Experts of a small language model: vocabulary 8192, 288 SwiGLU neurons an expert.
Below are experts of layer 4 (counted from 0) of a mixture-of-experts language model. Rows are named router (the router's row for the expert), gate (a neuron's input weights, with its number), up (a neuron's input weights, with its number) and show model dimensions 448-511. Each number is 500 + 25 x the weight over its row's rms, rounded and kept within 0 to 999. Numbers have three digits each.
Before each expert's rows: "gets" lists some tokens that make up at least twice as much of what it gets as of all text. This comes from a sample of Wikipedia text that the model never trained on. Tokens count by the router's weight.

# expert 4
gets: " ", ".", " (", "\n", " |\n", ".\n\n"
router:489513543508493527476536506485514476483509501481490507541491525511498501552502509488478518518529544530516494527476517504489524512508510490505542503481497492500442522508489528526556481479535477
gate0:494471488486479493514514495461516491472510471522514515481502494506515431487530508466466515499479521453534509488523541492528503501513499477517495481532548544518471546527443482484476506557515493
up0:538479448495501477491496517475510533514506500512490520557499497510511482520512476511500498510498463491489500502483475486502521500454471489461515496494515523461486478504501528481496496504509507
gate1:493555476475525492492517495471456458588466518556487498504528525511523473506493488497523534485465513511547481505516518478502538532484481498512496466477513522521521479493471505490502496482507522
up1:480505471495563541507500507488479491518527478499480493475501463456493441515489526500465509502474511513472501506494505479505492501475496558455490533527481514500466516519502520502483525526450549
gate2:488497463511510441489465508472465514526511544555459511545522537517547496474490514548461499504515504480507442448509494496474527478550510469509489516530519530521541485525519497536471478503513486
up2:483492451504516502524538480507508494531484478508462506535507490530510516511483433510505477550533475485515489487509500492488484461522502496492480487496485546485469500496478547481486497505495490
gate3:472501489460481493432486494510474488488493530458534469513552451526519498484473524496549503521532467496549521505481522485491483465506497506466508494515508507497494487521486495496511474477485538
up3:507512488552539485505517514506490500513468530487511500525506502476439499501524522455532546468495498474543501546503473507534505500470464497521494512538523505510504496449550507498485505496522530
gate4:437490519453467510484521522495529545501508505538531492516505511494503484494534505513465465449509548447517522478463500472502520508511546473534488494493526490493549508500527496498479461494482553
up4:505509500495496497492578477521525478518516472496516499531485493481534515502506483451548484512492497477524499479512496523507513544474480456477477500522525462485457501500496515496511518486523457
gate5:503487530519530480463493516498517511490497464526500518475532513521487462495546479555454516464456534435490516478525481496500507542526529526483480522491536519489514466462523445515477509513481503
up5:513531499471496503505452488503520481511481530505545515490467480541467496516516466478481554504478541513505500440553534521466510489507490518523512496436495515486565513490515500532524538496461539
gate6:460495515470490513517523495514527528503558514485543468540472492476475519490515536491460482460455516494469496454479502483515477498491490490516469488462492503510481494480519516481485465461462517
up6:458493516443534525491455524505504443507483482556478460499460503558525502502477511526439525478490504503495530505495462503511521485514508463487489518503506480494466488502468518523481501511516501
gate7:536490495541517521497490515523506525485554484501550561525519524457508507451502527556469527557500514506482493478506466542522482500502484518501489486470509488524534522490503471465507518477502475
up7:513475523496486486525547521493493465487549518521524519544469481473483530498543475465517515512515456546475517511525540509518507516508489523477520520492517509514495513462502475448519500537499526
gate8:473485498524500507481493512509504464492540485473488526537498521504506502530497498491475509467518500516515511502499536500515546475560495463537542573493522516484500499544490516513495488486533494
up8:494499502510505483493489495482516532480496523505485518491531471456488482475482478513494524513533510500494501481483517482497475520480518495462483502492503498487531510508519513450490471510559533
gate9:477469498500555517535447495496538483498487483484472446454527525484446543489505507516502481508498519480511511510558505468552490495498540523501477508482509519465448483478499539518484493537492548
up9:461479488477496522515452522501505467515497485502493453511515509536527471525505479493496502551484477514520469516507472509517511519534507496493533535490470505462493494538496492499473506559508508
gate10:472508498483535515516501482514463531505513502474486504479469450511497518504459474526520509485465443459501512503497491460496501490502496488501478510513509529458546498528496487540492490523487477
up10:490465537547489487470474530521447488467458510498494496503483442493543524492500492483488512513472490458478522503477458498512528546483513515477486508523480488472508509446535513501465480518459528
gate11:481505533503520514497515471501504496503511540471469553542459513521506497498469506488524516530490502498501489498492487510501476487502479511460502487497502478527474509504502510522491502543504535
up11:461483497511553503531528476544500485471515486490488481505467462478540490524480501514478502485486469523544478499515522510486500532503543490495542501539498468485482507509495554494541485481492503
gate12:513462520482560517497505532537459461427506512519485524494543549499476466478514526483520484583497505519521544529470479476460523484477453519549513530489484496502504523500466476500472501506480495
up12:535520520496485474495480500486477487504481468511484510503513518477530563524496467515471514491502489504442486506543510473497418490491503506462461505500557535506502547470498479506503477495469498
gate13:495498475463556538456505490493538461494490544517513520442483474513477476497509516481490479472547470493489511493502480518494476518487499507457486533506519520498472515496514477510498485444478469
up13:538500487493470500477513559496537565496547486489537526505490480554559515491529488524485476486484516509496479507522491472548486515537483546507492491490496536492540500486509498480536503507482442
gate14:531469507505486455517524520493508514502510524538489469500495500462555502492492515479462495510493491503521511509493532518495468451501460478487556519481528500462492536489481479519525483509527468
up14:471530481515538520508477515506483531475497515519546482491504501499486512521532491512474537514501487496492506452456480479538523511538527511540534489422506538476465458501489489515523492488552486
gate15:448503523497520511482522506511546463472499528514480463464482442536522500522476475503474502472485471481473479510470461461510511497451515528522500480518520537525503525477490518506507501516517476
up15:507508482515554493499467438488464436514467465481535470479504460549474535480525481537461505525482457470494516495446493500519513493497527499496515470523511503559491479521516538455534515492482484
gate16:511502487471440478479506520490485496516510472522523474499512516487542477475469495510521519497478533524517484506513501488497473492501521530508549522553511446488488450507462482498487503494491518
up16:494505485462487511521543446496588512509513540484445530483497493488501491482533493502494505522538490505505501514503538479526476490475530539551532494486481471512477498521492509511508474526519516
gate17:529524524501491494467487515499506489471523507480479552507566541537464482528513503530513510500494534477523511504553499532533454536510492466455539486497485542470502517465492483446535527558527462
up17:532468498487522519508530506507463510479535503522529506496539488478495462479468503508498474531464507524511490503464511507491498519477493498510494522552505481489500522533500511494496502503514531
gate18:491513494490512497468498496502459524493493515508494536484467548544524508489511454469494463514497489533522486517543483486501504476506533488468508542520462536506535451446529507472500478512519480
up18:485492494507466540535542531545465515455506483482514506524444510541533479553454514513478530504487470514480500464512511512477510514513524529530463491510471474489478462468487473489460495474513518
gate19:477517555509516479500502505467468524511485514483485459477478496500483493549483528488514530549444530509504497516477481485489508516498546489502499508506519469485507533485470511547494507528450507
up19:495498507466513469466525497510466472498512512526511510490491528477487510511522476508491527537502517485442509480501511485522512471487477496484474533485472462512483499506468533530538451519475540
gate20:494538548505494498494492493476505512482508451456490510529537507482457554440488532486527479516504509473496515503500515494535504477546490482481480509499447453443505490517487531533491502537525474
up20:487478510512494466530505471493506484506527449511501535501491489499464490521514545521526545488468516491535475496515528481551477518472520520491485463573489476453530487547475526526477499535518472
gate21:512451482488500505533505481490477473442527521521548514518504483488487543455481481475485488521491465470514519491558488528527482464519447475526530493492467516510522510458489525524505479507474508
up21:476456540527518503512517486549485520484497496497519534522489535492517459489530522459530475476535463485496468457545533523502517529472521485511496584485523506504489523532523505500520449523542531
gate22:466508513452484492515503481514506541492478487490539473479533495491511444460493507523455441461451511470516507483512503482509534480506504456510485485493510519504518524535489521503482461509504525
up22:461510500452450528492499551460496511488470508513538506481502476504483506520494526465458561484513497515494490544536457532503518543513494508500517487492508489458517487520514498508505500484563497
gate23:515497465509496473482475517522471522470504493479516516519480486531523516463476512509509496523510565524544501500523468492488511520486526509465469487536467512522496509543514512475506490534450534
up23:498498493532508487515480571526475459491480504512493478464475550511457446483499469498510464521506485506469549513481437499517446472473523513515498461497484484493506500530471499489520482517520524
gate24:518491529475476493462503517502519514526507481508513528500461492441506535518485524525489469546537522490502448510523517512502492521502505476467470507521507510499508513524514455523496471555490487
up24:490455512527484509523484495499474492536502461490547483490541521480503526513519503488535489491496518519493500498510522452503478468448523513511472516538499483512531504472537503538537488498494461
gate25:479492467497502475479480474510535484500514505493490459448487526528473469515484482498485490501455522487478455462498505520558487519508502500547516536487535503465494530490462473529486454515516517
up25:471534513512468507489484506493482459548525511489485520486494498503521501492495560481453490471497500479526521527532486484505523500515514496516538517476540513494510498466425521502501484430495509
gate26:477525518481514470481474523500471524465509515491551472566482518456501470459510496536483480495524495515462511481484514494483501514557511501483495528518446509525458471506505497530500449485492511
up26:474457509466481508535516524495444561490482541526512492471495511446498526519552507494497470513520490487485502519486578504478514509507498517513500496481466488525509484483493510504542505494551493
gate27:488508537473502513509448477491475525471524481525529495501481498485528481479480501465488524530490488499487508496536485470512470467495473554498509524543510494554527455500544529497481517527529506
up27:522477525530495522508518501522477498532469509530502478508457510512493502525516490501479472539531473449522488483483505501464496503502475530522533484487502505505507522480471478493479480466502487
gate28:480510466470489459460448471463458517461453475429495502485527511517523510496476493494532484458498529501510514456492466504477470453487531495502457517541480485514492474484547515498475488465520515
up28:497511474512538522490554482473495472469452550472537533495466518535506499456535544520454480505472483491534502542486493503458529488505478467461473461513496507500497507524508514485498514501486507
gate29:474521504539534486473485496529487500498511479519509488540518477515509561517479487509497485498454469464510475476505529514508495503493505489545506512514527512515478494521502469531503522500472514
up29:511522463530526489544550499470509535550482516472505493470525492505470502472506503498521512474482510499510528525506456511489489542506504527515496510520493543497534472500485522474493480474557552
gate30:491514485526527496532497524506461491506496500519496535542566489505475497503485503519511521535517491491491462496525500584486484493473483511452490517504450511502511502449534530464528499517480540
up30:524516477482474535547458549526528512525546541523465500501540501485483468551474511506500507495522505473506468522513533524481500491527495525536465523515476525460539457497509518498488499482469463
gate31:521495508556504496518538492482496508507501481484534508506515517492481507524507497497516520546499525503526517459490456473514477519521501475542493509511494488491506484472448493495492513503526471
up31:486477548470495525521479486517529552464521484464475494517466493464523488483506444544498520476506494508490513467523480527507444492441493482502474502475484524511456459532512476472499508492506434
gate32:526437517460495489485462483509488526538475547462478451471482457489495448517450451511474497511516532520509515507506515516521503511517499492484503531474514490530494497482504517429521505490494500
up32:531572509504497535498524470499491518484511529493484529565530519529471486472543474454491516486504521485474484510498528510463563523515545476511522475545492485496526515485494503517451478509455483
gate33:517506490518483508479547530516462498488527536490504462493475446529444454513488463451527499500476462503491487479541534505536497499499503501522508489511513505503515467497521469539474500539476498
up33:464554533470489506468504472430518501483475487501490517493504545521492508486482508508560511498460529485491484480481473426501524488457523491518508517545466507508556550507487494462545513484493451
gate34:486534490501539502501525475513505532479508521456503531531472508457493506499464505479473487522489506512472512500476482530502523511465495500496495500515541505522505524509504488467494520511482469
up34:457481483471549493437489461500506535497488481444524522517489499498499477466445524458484503483437526496504496442480440527504473520496511525502485509526559485488509505480518471500501541517508470
gate35:509505504461476488485512521486496525518528525497489502529511486516533504492552519485496571513507454466496495475514546464459493458520479524507488525481494531507532483525526469496552491510514492
up35:474501489506481528511545461444471473497455514520521538510518462515535477482510545508485501492521500495478501474443516477475496482499532538531516504508518479470492521464493511481529495501482525
gate36:490502468501486469487461474535520516543483522487507526486484453506486527505504436464548557477499517477486512493461497497470470470471492459500510550511481543487539536512516513473511497484489485
up36:515480495529513508519526551475455436481544478467462521484527486517501490506495516513468503494529484542460534504514557498500507508503521489492485473531506483490501532533448505517441525510466509
gate37:497518510473496507522536522503515507474481505451503509506540514547501423502497492464537461472505443497523546486479479481503490498473497431492524546476480482504481532520501578508520501541485502
up37:502489464501517552520488515546452444478495518520498500476504489491532487486474457478503517449501455532495475473476500497517494519529461473472530542500491503515508512486491479517521508502476530
gate38:475503509489501474486509495494517526495536496479539455487521505516472459462548488528512513517549478519491490543469519539478487489520468495506486522474512513513533500460475513480484484442544469
up38:517498491514505498503510504536483500496490528510544538488452458486534516517513503510465494474442517529457465484489515520518495513502506481466515543466499473495475472500505512492517480480463517
gate39:488480519469521548473479496510518549491460529514531449493519454468536538511480552496446479535495500499519509518478488493479527505478484517488493530506519493513482509499478508475477519521526464
up39:530519482534506470461445486501524546542536546522499488483506495479516507485539481468484454498472515494522486485524479501492531552512452469488468494515510485529475546520498481468507474559505506
gate40:481471494516475553531496506432441492508471551473546437506527530490494522516480499510491506501512459443508466462498514498502538501534538530500496486505503488481495515494518523488503485485533443
up40:487477491495484477443508519512457490484509525505470492501509495455521467459512459430473522481502498501460461455505496505444526480555496514482517528498512532450474520427493500461526498457515508
gate41:488443516506503479471484450482497479543458470478499487493498471566462533503490512478435513465466528478482493518497489453482545499491474508491548493485543496491535507485535484504453468524498487
up41:567482522488461486472498498498533468473496459463485517504466535491513502494491518523519464553514523486505520476493489493460472522495470497521538517515465515467465471487500486464513500513493484
gate42:534510483447494497495452497508508438515521502496488504510460503468498537503499440484499479525522453513508523466516477511476505482496501543516529524528498537553499499472501495494509498530467506
up42:511523483499500476543495490495515453467536540499523488469536520490491496509505459471496519512496469488505509485523503515522464477485501476457503497491457515524481542515518486515509500522480479
gate43:488508505498471494493518539429483527497484514505509525523498519556512482561549493456537549514533518504521488495501506507481480508507487525483513490527500497519495490498502530524496486498448534
up43:505533446489507512520496507456510508496510537517524487525494490473499516484520476489493467563529469548513467489444495498526482498530496444532515530499490488501462486501524513498516493488473488
gate44:478484472535507506492530513514546459537502480508496487470471481503497455501513492506496492503494493503495508515509479545445470527499505502516528529529502537517533472547460454497491460554465445
up44:492487471485504505513479487472476508459526509466497571551498486473510538504518517481502511523503487459537450540487506545433497487509503492507514499492515511518460488490501512493483488489450498
gate45:488470502512423475537512507505536515475475468503489529496478482477464531508469491474473520516497501491524502481490486508517501463454525500480491496500464483473515495478464476485549508467473493
up45:512508501552531507568483560500500487468471494503495512494496496495501477484452465439519510497455521516508472490480499498480504439518508501520497509515489521515490498519514521474517502483511509
gate46:517515506525500482493518497537503543533531437483508572510495490500528473476512512545500473518490450471516532500538467474505533477498484520436482566556483490525515504516479496502484491509493524
up46:552480523516478521527503466514464542534498478463485536522467481495503548479509514482499465517570488498532457494513487506514461536519524527476483508510488528525467536530466465505518533535489535
gate47:506490503515494525505488541521518487497537509543513495488477488510511474544492532517542486506515524488420455528498529470508507463453502487509526497517514473485510471498505499526530530519473487
up47:491455489467454488513531491494464437515468500500506493521494503485514506523489513513539521473534537502530532507494518520516514531513504484513492501482474498519477533526554495507522514535505527
gate48:484491473481496518477522520494530462466501537495481493483528484507499532484469519464506486515538488527517507432500452547483507488483513495504471482498511499501471526513509519500487513523506510
up48:501480496517487529515525470569502500493466512492509489467490486480543496496531481513519486505500488519505488522484499514484490488504501560495474501507446464477475476472487516506514511503513473